python train.py --experts_per_token=4 --hidden_act="swiglu" --balance_bias=true --vocab_size=3069 --learning_rate=0.00178 --batch_tokens=65536
Below are experts of layer 6 (counted from 0) of a mixture-of-experts language model. Rows are named router (the router's row for the expert), gate (a neuron's input weights, with its number), up (a neuron's input weights, with its number), down (a neuron's output weights, with its number) and show model dimensions 0-191. Each number is 128 + 24 x the weight over its row's rms, rounded and kept within 0 to 255. Numbers have three digits each.
After each expert's rows: a language model's description of what the expert responds to. This comes from a sample of Wikipedia text that the model never trained on.

# expert 5
router:182125142107098124126133120124126105142088153087145123210089169161148099138163107122148130145166150125137148101128127112132125119139149112123119147165135122134105099121130165079092144159112125156130118142128128086159130131121144104097142094128132099089166152156125108089142114109132134117146112117107155134152136120175093129104156120129099106125159171120165123133175071157126141110137134090133117151093133155155128099115120180159114100108113101169092120162107165146121116127096106134101120159105133135128130110130139157087146149156131096128092098161122150167143146118131082153
gate1:130092102113182109108083138155130109079152122141091154103143079116106147119103085139130074098122170118116109128108133092145135122135128112115100127108145128064132127126110127099177142095095174122123126105179097143131159152099159114137120127129106161113098158116149149150153139059120134132155133188115114109116137138123164125127080121104139150183122130134111130109152130124141109160130132113105168122123111106134107113137157159128131091115129126112081131117115143142104128122133135140182132115131119122136097160095123146127127135122109139117130144081153143127156099159158148051
up1:141124121087093120131081118131072125110080115170115116101087125121127120104137179136118137081102159087112126166152128130142126164141097158154138121139115162130126108116117122145136096160139123156113175096098127164148104169170133178130121169115136088125152089130099162129097113155121088088127130148142134085113162102115100136155109186183090137140103108126128114135114096102098107105133136142154111116120133111113113192137133134160132138126133136113144110115133175150116109102167165119117111126116110122121112142180146133130133157137155122119071140132127110100117113141093139111
down1:128138125115138141118143094079143179111108157163119162111156128130121148121146087142134138115132121119136121128157131136108145131100147086140097110143078120168107131137137090202131089113145139164123146151129094142110170107123142114190137142130101073113139115085152086123130124110079102079155118115170136100137106136135109159145118091131158124168129103121136129062121142133096127113142104120130096117137122139086133176137097112125124133138087081127161091136109141101130117136120171119130105128152099128116117128165164134106128099163118146177113100123134089126160109113113108149
gate2:108172107139118147149117134143088124138116126173164134124148176128086147155140146146097094143120190114127121118146108097138127125148152089149159107059104152130137120138181125119157107149136145156074108139107089131104132145116126125140135149139154111105129092130116106134159160134154114151127120121143113115148072082109162160172131144102132116108108107126122110116153139134075134103163158144091135127103142146125123114117136102144145136122136163101106169101120116147125100086137203128142139105102143108110074143162136119119112088166092171123147135108151116123101131159102125147
up2:102135146147109110129142114128153125165125079162161121129119125116123108088143133106122144099133155125135096120108121149099163127123139080144107107119099121158168111135139120129161120140134134158112157122113108073079155112132105087128137130099155111116082107117125113151128123139105135173150110097089123128110070158130155155154162122129094129084069127126125160167127161108122120131190110121137112125120122151139170120095145104138106159158155134170130182119144126161108121099090121172183113121110136112113109160069123112125096161095096148130136138132152136128088147110153111100
down2:152113135123103143169143099112097162097114165155120137151151152126111116102116149114142119096130098127139148142102108110083121165154140159128130135142112126158107196107119139150115105083120135069192131109105118120102121118143105143155097143092134116121114094127177131110135142162184097149123149139166152130133123144131191145169122104129115108107160138111127140133134137152128094176103108068117129188154116128122141133137093095183067116107143133144126143119152119118131119139123121172149122107160130145141095117129146141155124104106126141121179108085121127138121159131130158099
Numbers and digits

# expert 45
router:132129136117106111149116122147129097097118118195170101155139117137117152114142091132138129138114123151123096155082131175087108156096143122128099093150179130100129067147151116128109135080111105123132136106131117159101102124165130132098137133092086149160115125116110087136112121120107122134116153135148065107129097201133121121113131098151110131140104091172119121127134138068146105100127089109121138137134082132138150129150133068124103170091121136110153095135158116078132129174089100157136136108122147150130149109161143131091119118151112129158149115123112109127117149145127106148
gate2:180135212082119141157143141082127124096122124133161141145135151160115139151132132117150131141143134151148085117146094103130150116135161146131107156140115131116110077129151091120095140144101127133154116123109130068123171155118077079132119140125124100113128096139138139105104107116129108163146083128137136106128158131073160128176142128125141134155134130109142103122162116114068108144123172123107135120106142160142145150143129111123122125138139155135131100162118066061133111108139135129128160086112133098136094114152137132130160123121147131095055136126163130097125101143105112132
up2:141149132113115100137194123149089097114134119125093150163105141100125097147146150117125138163133156115166134169156122168135096039156097124125091116126132153164130122084141129097131106149136109120130107109112162151105130117105135126123102093099103081109139128121115082159124121119059114142175114111122105174151134115102125137105161143114155110122136105132083098114147119135145107130174141114092123101086150127133105144125119127110138120155138117155133144096098128102127128169148131118133121127112163138185096095140191148128143109112099130119120175120155144138137139112167150129
down2:095125081173145129120103148139118107128132130134161132141143143122139155125099121121131128076137084104160130149071180187097167137125137103137160157138073124118134150139136119133134126102158126142144126127125126142149146157116122089142139092158140136118124087120097153090155103130166112107105120143120171114143139149073124122126133159143130221159147140139184113136133136197127085126149113143116128153151145139104080141087127137112113121154085135096104157111108151141118103131153124108148134132136131121126133183115103111126114158160158118147135150147144106142137108139100165110
gate3:129103091129143108128134108123133121117145130136103162177125117126161138146097148159182109102148101123120112140092182148113165180180139147149168077104099141109169112134118135149113140123171178140137105129162129157143111113100123140108119139140116126110116114131122140134140109157142165115109122126154108132127150115100152104132105149122132125121124112116116120144121129128126132120111120140141151081202141135080167117082166147120120168125092163156128180140154195160126122152095123102144085107100125135122142125137185153157160179165147138156124119136128116123154155089144136134
up3:150135167133143144184134189124092169090127144149083143109157143111106124107115145147111136167127122100128142120115147099167111131153117127143145167131133120152132139146093143189110107146152141145063118140131106135129129128093125102148134179088138127116122120130137100111150090129108096165141137146132114105168143141166102084128128121135096101131149122127161113087137179139123171103142102126097131122135150087124148137110093157128121110175121111159126118162091128110193123124129094101101125156153110096158113112142143153125145105138114161108122150159146115114138152064158120102
down3:156152169130175137097126135121122134083134129115168111171116121118136157132167117077131157136191114166126163126145146086126151109127125128099146139142123108144164148149111091118123158153130103161144137123111117142165160131159139147121153105105098123124139132118117084111117111145109140166113127135111215119082135154172156131128115109114117170157113101178118125127135133113116117108107093092124116143188136132113129164147102136159152154141088136093114127108115132127085132170138109137136110110138124178144093130088097137155127107124156159132146138106113155123110093139120120191
Famous place and first names

# expert 7
router:124121119145117139099138135138120129116141129092120134127132154158124121124091137150122115153113131095093111097110102090173140117122116113120165181134109141158164134131138141144110120188155186107095140142154119138160125117103130114078120115114086155152116163018108152143123116156094113112104150116127101160166123098123165104121148099112132116156147147067163132119130116166104164138112128154109117133141124147112159105139131123123154117100099172116079123133140152112132128168141118115150127150135090148133146144122114086104125114133099097156108091109135115151154143076138156097
gate2:135120151141151142108144147125120160115121121152166147139084133090118106134109096120137121142048138107090166121131128111142135153102124131094112116101134109108099149143129117125106113125125129127117103137096099104149101122136119123103138098121112142118154109062122135117129118111080146109122119138118114157103192121105093129123141154188161115162119139125154132132106162155116145068132111088131125109115109161123115148142092082151183095151089127137109091102161071059111118124135140120133152120120112101132119093139162146107091105109110146106112157133148144177121140120105082155
up2:163179117077137088132149142090133163101123138151122130094128100130120153106204181126157123152104083180152131130115141141140128108173149146118143103165153149141121106135112130152132104134135155147140138098121157121154119180126147163126128134084132119146150140108185145140118157124125127158110125117150122105131101160156134103118131101103126118117146129151070133155115114096145135116122127150131087108117124121122089137190101140085124110148092121129139125111175124151153133137086149153125111147194128153110104120105092143147116117136148133150141143133098104088073124141143102100
down2:111124085076095104184133117162171172184104112135125124126121115131094120132107102093120122066113085130169155102129148141139117106106128121123082145086170066156090083154170101142145128135135119151118120150139133112149134126138132088135128117115145143153101143098130103102123119131131129115123124124175147120170124159163138097151142056131133149088132137128105129125122120156122103167104105143114106154163118094114142139104132129158096113093086121123076109112123110138118120134117146142148109133160137096137112134114111135134124069118167138148153123127147117125131099149134175153
gate3:115121129148142138153090144121123125157148157112130121137126127128164152118108114125126099085112111155130134136138110110154130158161102122104098127112104141126125103087128163119144114113118110100093147136178115137114156147114087142112108150103119114146121132114120112134121124160102136150116183131102111129118124105109133085109112128135146051133128144090139141160158198145139114070160113157088109099163119172138121167158115105148130132114122112126122126073141139074116111110157152110121148106134131131102158169157151185136151092142144099061158125146091105100143140148101177154
up3:104132127112124117162154121173134136142139102125130168105147152090131097148141144117095138092100208090142111103108135128131110101123144135140115122102084117139092093101153147154133115157096127087109116127125124090174133092127151174119114128143152126104134133122138156096117128112095121144092126086089147136138141113118116105140106089084164140152099097098177122112084118137114139077140141159086138146160090155130084121122127098124128126118088136108138134117136131075088155127110147165083113114145134145114141087128090099158153096130087126128149088103115131122128095117128132101
down3:126096091092152102163088155126093137129100141157155128129167137162103090141101141125130133111158156151066108139098150092135133138146134125159120153126147150099119133097104091126131123109146106163178164110125108129109082063099130163100137147109118112126106065083128133115138125100150120128134115146127166126144060085141137135125153101087089131102126150143118164115107111132109127126140156121114107126139119118126143164130121161129118123135130175130154138136071137086102093113090108120117150161153134144147170111146118137082140103144115132134152111105103143094112115139119170099
Place-name initial pieces

# expert 17
router:140160173120125141138156156088129127179124160112110109068121128118141140161140159161102139106116149143150135118121070098124116162100132113123143133126154110130127092115157117183095109162127102138125114146123146144116152158185098139157142107147143128131129150157132185133084099144109135117115133151136120151142138092117148103107103099121141085116122102176094145177158154198108126119123162096112119101113113108116122136116131119138122134158113110131111141144131088127120107131128155110146143119118144141099133091154189117186108170106163137117102177133123167121109140145103085127
gate2:142156171148127131114139169109142159157133141125181200113114118176158131154124135113168153141164150123126123169120175142158156136122095121141146142124110137159156114112138121123143129117111124131125109139163165109136154133122101066119133146078100111111165110115128120150141158136145130125127108095132125130100055096164108152138132115132126104132137133118159088134147123110138060143132156157109143165128086140118120183140101112101141111131127078102099136133168138146156151173129159132104106116127153082140138123114160097121153139122110111116135192127125152159083133131129116136
up2:110134177177135114157131139115152147111151124110143137128102128165137115126143094109162146109156159145107120130114125130141123112141111109150140161166097138124144127171106121095177141108091118099112152088133148119118156125160088081132124125094138111087117140114120126158115136136114113152143105103138162117101136096138101154151118092179114163148136162108148081094114127064084114131150100139184157124110131103090098180150129119104095117160149131145122140180168144166135131135134137128108132087145147178127166105096155110149122119081117126122140156119117110162110142101156126104
down2:145124143124135150108140075147171109131140127147145091136156133110131141138095132131077126131080173126111162126108098121094156108107125164110133145134113074134123108119138153135089158148127119135082124137142142162108087116110158146130126146133142100099117133212135149116144141084113129143126139137134131110145118105126146111102096132119151135163130096252099157151150144150098122130097120147145127120125135127105129110102128101134117117122149161072139140130109142144148109128114116094148141141138134118135098141187164138125134099117120154143097105073122111085135112138123155094
gate3:125133154115103165115102142151097147085125171119124157137104094143124121109133124118160087151136141161060118097125151121164117123058177099129144140121115140164120134177166167135148093131124126097130152145162119164173106127078119094151183119086118081153122133111079138129146117122112093097133140149148061107129105100119143151141163136157151121141095146110131128137132118125111148117156127141164132105122099170131128106142106141127154104111123108138116125110129142117125123136150111112166085140170094167116108145117100115070157133149120105111116116148126139131094136155125127120
up3:060129148192144146149101108129154125144149141109155153124135107170090149118135097135127092097117120146116114130139168131172125143115149126116124102132146175133120155132148180107123121116145142048147100179134122150119113124154079107126153150104126131101139142129086124122110071143147131091131119158166154164135085111162129118157127146108131126159111144146136130136138147119116118121169124115102143094104109145114153114143119154159123162140144108141103155153141135107116108164152158152170127127106133134126134152110081110129156107137119161106137123128134167151069116162200136123
down3:130124114107125148107137108150173120104176099114079159098149143139144140145126082128120141123139116156084119137171133142146121128102133114119143134120111132121098144141082147177134180106113149103127121107088130183107128125095150131137113158174079149109166124162095110114112120102157077089131140172176136107141120126108091116149120120171153149161138116177110187110100128149118156131112128112118164137144129122151148116086174130155146095161105134118147158165130150127103155145104107117109138123126140139128138138143141110128170137162088150110114113070096168133109112137126113122
Sentence and cell ends

# expert 27
router:162154169127098147158146142118151134149134112130172128126129125102127130172146137144184100083164121127160073134113149113125139135115149137129153084082139090103157173122094161134120155105104145121149131114103162139136115160140133111141150127145129139137117067150104121130140171107134148158120116142127148127136093130124135139115124096113115127128135114168139077132182095124109139128120138147118111140144180151114120123132098127152177134117144123119095072165151166111156147135098139164165111119101153104098109141096149144081096134148122155147161145123138097134070091167100160145
gate1:117114149152146136109117149056129155124138105140128144122113165076136137158127148122093127111109169120130126138094099122140113140117189146116160132118125157135170145127131126184122128128133130116132085090160165122132112101169113191153120134113097098144115140128134143138131148130144089162105107111138118112117136114141134168130168090147066140127113138147131125093131154124092100167174093100184106107107123166112111091102140192114135127101089143159119165143139120121137118097110143152101128120120117151135095108139111110119113111058124123148173153136143144148156149108119144120
up1:108118143126163104163099161111119105105160124111148179136097132095137147122165123122115125122123116113113170172159134144124096110074104117108107109117129086127137128173157128109102132137144134127143136105116141179141107100137109116130168073150116104095121115131169095177116126151121135162154117147130103118078075121159119140119141125133112080121140104124074111136145173117116118154156130099153110150127102103152098115161128134113135121096102102116074108114137177155103107073171135153111124168119141139136102112145094154149100115089123149124121150172129104139114152123105153099
down1:093132126135095156114122117140177158108130095115117158117156134145128128077129090091161121135126113136083141131110053127113123090125106145157184186140139112162118111172147145130116188106112130139121104154100068108157139139165121091124091076126133132157120125172156097106119125119149155152101074111122147129115133152145107149136112105148120158148143100102151113131171160161128120132121131110144177117139129150091106133155098149169118165117119122151118117122120164127114150101124158118137106110152094154180156135126154122119099136119113128111129127129139109099128147134154143088
gate2:146125132117132101091134110129143161146078102142154134120095146139132146145116090157134120116071099123130141182143138143136127121117142147093116132085154146168150150147154109122119128049132067119142137095129144109137096148165121144152162148087117124120200142121117123171120157144148140139145132117131127149109138111126113154110114102180124129157137120110100127122118116140134108168142158143126132179103127152118139155134094098141121131130137113102114135141138114126156150187098098165117124151136149127117093148117132081104145172139111109086121136096075149176099106137103110073
up2:118144136114122103082159164138143136098122130162151140170082142092154175106111121128135134102135114127138140124088133133109129100161103141111112103118113137091108137118107139122122135118108145101135200085123105115122055121153163098146123113150149121150138103137067158108111173137159120161165133118129143106128096128137092152085126102161151136127131131135131107142150094103149058101140133149180162119143167126127097155138107109123120128117169114136163093117165152142112098143122110143096121151112160091103096129125118131134148163107132138090129187118113126131133165130118090126
down2:106160143143132104122155081171085122129101120105093130149122138164141091159126139126141142115160119130085139092095069172113180115163167094099156133134184115094092126152084158114136174116111158156120105156101153152113182152157124113124141093112150131144107133155104152097102126135155127136140111106159139160121120112124164143126101132113098134123156138130065071138138139155174156142145127127123122134143142131079141138132120155117149140152162123140151104131136150109128156148135125167124158133136152162114108130127105196127127118134126126154111162118164136147116141148122126155
Function words, adverb endings

# expert 29
router:133143140148111106157107140127134096122190098171118125149158171130119149120118131117161101093098166146130097144097126134119139145117176138107112104123137123103119097139152138167147138082139078135077141083120152107156134100159115142122168166075149128162120095096147134113145155142134082126142174128132134110128122162090128142076115118150138138118117092148128104150112136083106077115172097100147129103124118136139116106141110095168129114095147115147142096125126133103087112092134157151100154132107140102136145113126180136114140123108137060136151141119130133139133085143137130170
gate1:144096111135160129105137101158133154114131109134149149159127129122105116129142116131159150120120142077132120117064121105148148158154114134101099127129130086112133158116125172126110103121133129117137136140118119152101097099138111152087169144117160154147136138126125116108152150132153165110149105134108092119102163121108146117111140122097164100090124112133205157137160185128132102081152147067161096149122110080115111102112076107127127132091134127109124136129119149139114121116112101081142100069182153128097129131100163148152153126110125109130102164064142114158146136126139139096
up1:119170116165137105114121077124116136121149102125123139129128113177122103102086117123163162145121145147093127145106089086146109160167157113126099087108140144123087125133124129126104130118153158130133132108133127141101124136034202123151147057121118156098177123122100170105093123137153103109122092151131141158156095133119117157100154160149171134128098140142122116118135150118118140134109135140136102153124149103071122085136143111124099135095118138119176114147126137132158089138119138112127078125154142162119153117121155154127119113108131157103142133100163124146145145154098142113
down1:132098145100094168146158169158100148129142144105128137165151119129134138106130129162132129123118132131159100147121115113097133174162111152140148113114113101159107117147103109154154151136120134122093163133153102139129145076109135120102094057127132093153137177087106115106154137122147142079154131152106180161143119104116091115118135093145117098154084119155140141151164144089097094152115122135092176141107099120161075140132119102125098154137158112100103117138086141154152092102106145107134107120143134135096154106122134131144140121178108112142104130085087108149156129101124149150
gate2:092113170101093153123127176129160118114098137141133116061160144110129118105136069134130087150155139139158105123114111099108107120116153116137161165120140137137140070120119112148118099091147100128114069177125148114131148119091131086179136156130126100112105114111127154130146095107119148101122114130109131158116129104133069098101129153145144144150117142121128140124141143156162162158123105098106150147126157122138119098138136140134179128153131130109132161107130084121139101142149135115131114100092155121131080150155146161113074116137103090186100119141185145102131111129160123137
up2:167150116124143146140115151083150133159149123104131104141154132142116148089129142153162130143113084117089129192149131170146139103150114141117108108147130153163132148135074136148106132127093162129161111113111099186096115109164142137065126142116133139127151120120124125120141159130152086155103109088145130117160144139123136137134092153120156107139170125109096148142084145151124143139125082158129119062131159070176151131119153148129125149074143102139118116142152104123164152115127121118131187149159151153134179136097108154155126149121167126169123151128130143134109121142117136146
down2:164142134124162119173119152109080104150131135144120106127140112123140144168125117143155136152178116158121102141146090150140174167126123116144148115112116098139143158165151106129108187158125103145123149089113117127152090112090092139118069123154143116117164177149142133145112118131146116120147108117140191179111170136120147149139102140121135123146116102147088145127106139088071109120105095163132128128140130109132111108132111098157068134105113128152190097163123128094078155087139116139112121155091141141176149132114146148135123117165127123114119164116156138143153134119114134143
Foreign name inner pieces

# expert 21
router:143080078140150122100104115131122123116091099161132130127113135143126107131145111165137126104113095112100074167118144129102136143055134084130095085119144130092103117134184136139139123160138113116089102098102135107112114128145153117108142147058124142144114132110107123078120136138131117125120080111129132108124118136108129133101139156121117163115135099142167119134087101077143124105163094127138112081139131142170100183126133118143115141109154098104105117135149160090093136085107091124102103144144163130138096100096131144148096086086129130128137136095110128125116111174145110153
gate2:125113118099158125149146102159140119147133102116169109088135110156094115098074144130176127097161083114092136145123161145134133123123121109129141099117106103137146126110147095152144122088115116091099119124076118102139118128147152145126119162117141150169155137126159153161110142142143136107096091129146149116140110118142085134158165137117127118108121100145130176181135162143146176153135120104136135083139133179116120163119148166099112130052156113131162125131148121156111086129163144096116148159120153133135104136124103127115110136153136107157126160113174173102130165108099182137
up2:085128119177139092100109141135147135122123114151101129111107117104172147121163129087092127166129137150139155120102106136113115153127148120142123100180148150096122102171150180156132118117114148076125136124091097121110136149127115111154119144144138153085139138125162130134176137120129124140140149146088155143091129098133118158134159150073099129165101120133116082089102090106171120124110146089131113114146118090111156110120135117150172129153159144135157135139162144158140148124084165115165106132128090104131136103124120120144147167135172118065127101143125080141106118153152099090
down2:119102127144100100120108152135157090143145119137129140102134139125073097109143122123098156139173123157109141119131115153173110089117169124136153135120143145179116143115188164144128082185109136076139152143128129124152123130105097145138150116128124161140171132083096141134180117123144103108152142131078122117153105162116116121117115115115136170103082150110123144101118091122122166127092186070150089114177136104077109100138130129166144107129115127122121105086138132143085125117130163127112105098143124097136123122093151122113104132147137134113082158117127130120102139133094110111
gate3:150084107102128131137137148103159073128136123145092141127107085143157130148137154136167115127136142087146087096131148180121119124111154125160122138136141131099167071142121111100164139158173096119116149112109128112118135165115108116130111128148115140180125134127122167146129103141134117093154167142073104122080110107082138156135142130070108160083121127115117142142144092118130103152138132092134126100154107136145123140125150095125144116144120132126125137104111177140123125117106141101125124123108112153181122126164153148130080153072172108105150147146093180141105123164156119086
up3:102165134121148140144129143113121139089160124099118131113114142152068155121122155144154148116097158143092136147149127146147142117117076132160154118174162104095076129100138140098115116164129140099125117192098130130140125149100114138110126098068111151142153072166158165105117155168113118147165112133112151109107115121170141149119141122137153101143123090134094154102101147143129177097115105134151140140135152144135153129154102136111118149139120143145176174137070131145135125143132128145147138193101121140117131100145141130129132142123074152073119150134142094125139157150106152128
down3:146133103110170134109093138164128138119152097089110104104089132124130122119138106126133150094142107094144082159098149095167120125154149127127122081137144127090136145136114101149083091110122124145160171124112126112171154188133093134105139121167093153169167121102094146106178118156136127127157127159125174161113139080175185142111116137098163116140140146122140143121165114148085106149164147134118133120094116113162124095089120100174081117112141144088134119131150125116131131109081106119124117153151139134125132125120096133156139147119168147097110153106146124104110126108125153148
Name and place endings

# expert 19
router:112119113132122146094137130163127117066104121134131116133134077132154163115133111095159129127124146091137160112097111146118158103121106108156127086156173113161114099121083122162141127092121134116134158144131120156136112091094120114121122133196090138175152143134121115146131133068120136175144138128158124128110142075130108111117129138101101126170171110104154089112164164066147109119144152110123133126109114097119179132102138121134138129124119188116144135107128117122125113164111145145116134139140126097114095153127138141133108123151071171094151117120148191135106098127159129093
gate1:116131148078089112153121132182125097139111119138114168146124126116157110097141143111107096135177165168139086164083146094112116149153158145096129127150139126153170103118127097109101117119154152157102148129112142118148145141156125092087123106122123130186147141113093140113119135131144126157106127099123113101188100149100106115101145132093129126081137121117125157162121102131139162145141128087075079151140137127151135108158154099110139113115159115142132135123105129155175126117126089118139121154114100171100150181144185150102147108148124094150115117120146152077130120110101125116
up1:127108106163132116180100114117119153134149112155085122111159142152112164162061113134137167149113121167148164120142099160114139155095087151136154133127118131123175126147143130173144112142164116094153089148149084151118093096090099113109147120124134095112133162121127144171125087143087124120134137114149133133086131116147157126155118126123142139145134132126106092158136157124121104108126156115166156143122124143112125142113097133074109139099121125136135153128147056129119134138164129113100132051164146062103156117166125137096155117165129126127111114118101129108142118100132148151
down1:138144122120102125129130144080119121119127165123113122123127068119119178122126191123145130116103131156153094166144085176126075137103141159165098146123149114149102109097176152113144056140176060129129105181104124142166139147124133126151127120141107097110127166117123143142142124158161135150145165126129112172095125081087101132125131091128117120116165101118126128110134095106153143175155137086124116148130133090093139114149113119114123105126154148126154111156088141078139126136127170140104158121142115129127158135117125107156109116133099110126155114128136142130155124107150089107
gate2:127116090148137088136152136129124100113124148086087117098108091146110094107174143123150116133165115143131129100046138103142138149106160120129135126112139126114135105165134128127126118125134101123100148144169152155126122116116124120119119146099133150117126137102173115127172144159082092147106165123151083148124120081108125156130117102151168128142138191090161107127088074130134109123157112109099138068146157131108162146072175132112174126171115192142121129114144150122136148141124152114120131072144118134106127118102119154140123130164143115157119100109146147118102120147127114138
up2:121120090130194101144146125145130106105115139144086116111095104137154100129180156111115072146133120198128159115094117151128141125070086137147130109141089104079161089169106110146127118126124108141117135086139118146132100084145126103141088156116114146124149107122164098135136136142095135163147149136151101159126130136110124078140146099112169163117143111117129140152070087124135173112145117137099119130138131121148163163095138148142174158167146145114132142160153141145117147170118124123133167114134126091118172138096162136130115111127143133129111116138125129110095084140146123142
down2:099138131138136139146083108117104130116134106129087101128165112100136117158147111139107127176117110122119111136154120074089108159140109173129146123144098131125148125141143093118160145149106152145093089146141166146126119173149097124158123140154102115076121090160164141124165134149166161125155093129158120144102100133149109139144149145131120113090112135149128117150160090119134144148102158191137125121159148105131097113171119073150095199114129109089161140140117096119123131105161138135127130084124131110173120149100127136094098128092136163120134108132116124146125067145132121171
Determiners and possessives

# expert 15
router:096120161156154131143121120079117079160152108160087093105134144147144142161119121145078139145107135137135116136154103140158106131128131119107123071120132149087135089110117090112115121127127068130115113151119141158141154130131105152129172102162135112121155172148138160118135110127165134135149144115118084163176105118154108151116155139151163118114128120171105117128105180143165143074124149152078143131111164105108117104165135066129137161148135091126111106139122126151127151154145113141132129091128162129100130105087119135104079110113146152143080121111116110121154093103098151141
gate2:107105116112112132111110147137151134091084160143110142170107134118143130116138111138162136134131115133161136175148117107137156134138112141099125201087105117135124127143131115160100144106127147079146121130114115119093098113127180100131113148103140120128113142099151123145153119154104150125144140149129136122105173192097064121118161106131088136099148174094129105108151096131126113136123103118126093154154152169138129100191092123095152066123134130128128115106133160097140110169133112106118182160109101116149109109105126140116134141173123115117119168105114092180101141139106107150
up2:150147104097108107091114135120104122126124116169114124140110131112146093145121139135127106087096111149122133153124139094170114093130139130130161135129105174137083112110149140142120163187127149098097145151080163124133168123143107145120110099098110113060178136132127187118144127113111112142120144109155128160138111155094147131082126101130141102106102134156141178120126177117135111111131112111133125147161086136143128156151143117105165107111154136112126153104149082147173089142117114140126183120095148130117077124120146193127162106153093127113154141129084125118136154119161112141
down2:113092115100136103103135156171116129060134109116120147139148131145118156124152153127162096151112107160163096122127147116158124148123128130154138187136146138111143109127091131135126143128135167137117110154092099093121134150124188146108103120128123074129117132111161094099157116113095139130150128147134164107147138137092111166145114104125113116124170167078094113159158089154136127128114117143111120127099130138141139145160069124136120089129108121135102155086169143123124095128136105129116165115121117112171096121142095111160165141183101117090133156145091095140097174141096137168
gate3:143153174113131145123110135119153108133124133149131153135135143143149171091110124096132131145173144113156123103178173143158070114121050117139098092064130160118126109142091156084138125162154152156135118110132103149157111090124110108139165105141124125127093092142119110135119099130133129141138121141119135113121164093133073111112106114094176126162126120134138110122157136109124092159163111126103131090156113177148146155141141098081150131139135141118140116104134132131103109158126132111168116068153136156163125129141136080082114111160097120104141136136123123124079100134157119111
up3:099147147119094088140116144131157153147119095161155131145125137133179154146139123170127106119133066152144142122164145129157109103108121101115103077131110190121132147153131130149132150139152147127160111132093176138126141112150154093130148148157139118086094185135113124088124070157141140148137164133117116123134151079148175118146113108122134112121130122133138110120138130114100111113174124144113114089156104156115117148168128100102141131148185093140129099148110158144101143153138134146125161110126116153127091163138092105116149097076102125131122112075121129106112103185126118103
down3:081089123165156150126116114116130161144114083158128134133107109166120142157100154122130121137156124165117127120093121123100130178117146147110158153145181153153125099130061076122157110115117139139098169172149114131088154097134167151122114128114173132120102130103156157110102127105146125125135111145121147163147102138135146126167145153159090138133153135083120115118141136135141152085115164097145154124115110143098112131101139134115110088154104099148121102126144139145168158124101103068125134134098136168107134154099105123140123101122197094123104087165153136157112150117123140141
Table and list separators

# expert 9
router:144117109128109182140128139096163136134125138098165151129073117133096086129118165123067144145127116176114153130155141145133104093135096145157142105150169153144106152100096093154155104137117149158157126160115125132120138123122165143128100105167131112159152119120117086127127121142137160142152106087112131142168094107148127122155159132131137101065110164113128108124110125192138136130125122145124124137165172130130110096118170140115127183136132125117116126141100105138131124104109104114112122171154152177130103124155119111169177123108107106152089120166116072077132115138119129153
gate1:170101165131131146128137130103138127127105088147128096145136144137127095129089150166128158071147119106180118138124134118148123158086136144112063117141156118154158146171149121161135110102119142099134096166127169132156095096128094155088133120119141155188133134110152150172086150152148132145098148106124134120124163084116112169104137138118120144125099083110105093122144092127125126114120133118171144120106119172087115135155122130165129093168201097132153123145107121152092104140117121132154094115136119113155166103102133114141138116157108117112105118145101132119084116115121134106
up1:115094145144133103116175145113146180131132136140134169118103112135084157133113119099103079177126154129083126093120156133123148104104140113104128127091145125093162144119123127129150118098118057124125160128121118082149104137162133114138141102111123132142139133113146142129149127153120107107185148183144111130094165133152111125128108107139108193137125140112169154144116094136129113172107138136109147129134120102170140178133107137088131120121111169105150148127139120087139112128127140125099099103106118095132076143194179087153101130124141112171138135146120152117133119148166115092
down1:116101104135126133068116153152149135131113108106161121123125120138097141120098135130131137126126142096171145126144140178149122148166117117128108104133171098132134103081138097124138112072131072135111106113133139101115114153148175111120147159132136138109119117118141131113096144106126119110129148109137105081100139119123127104112136128124131169152153108168145082185139142123085132133101134109123095130160142178165163132126156109104105082137128154137131131138175153157063158101110116138127119138195180167133118087155133175128158118118174138125153149157117154116091122116161118115
gate2:160138113132081153147126120095113099136140106102109152124132135132183131163141156156148136146147062149116132166110122086176110142109120157085121127121088156148107105108138200144097121109068120135135154121102135125137144155134149144135144094121132120141155146130139129111136145111141154118106149127140145128105153126108172125140089074160087148145126118135157082128126135132134119139148070145122110119105089113141133165142143135071100174109124099097126133148156108132151146097092136126090148114112089151136094160198164146127151117128123149140106142104133125111151114155140158118
up2:116115136097141088110141107156115080119127113122127135141130139113102140097104136104120106140123119150125153102134134108125125128097116103160176138130160113156130125066127138144162136123194127108118119140118135091151129121141132096105123147117090161129119128131143132155146092134137132126177119123168117118151140143120130086139156080123164089151115092169106141150136142116088195113117122143177127134164106148082113089146099193126133072134146154135172089098154131156119146156108121103116129118155151125088169114161105155122150108149134117106149185133128097153119112119148088108
down2:156094140101132122118133131153157116096122157118132079137106091131128123077150058102159127150137123121146115166138123150142138152113139107119129134120148083123160166138127134122125101173096129108148134143156131102131097147120128131102156164112125139099138149073135165111167127091134119146088114095152082080058079137121113130140137098120115130127159105137129094132119109162123135140121127176129136104144114155123118106126085110112163161140072137129123150120092136121093135153133102088148127160088175158133097163149149146168106110121102118155122161155134085142115113106113107118
Table pipes and word starts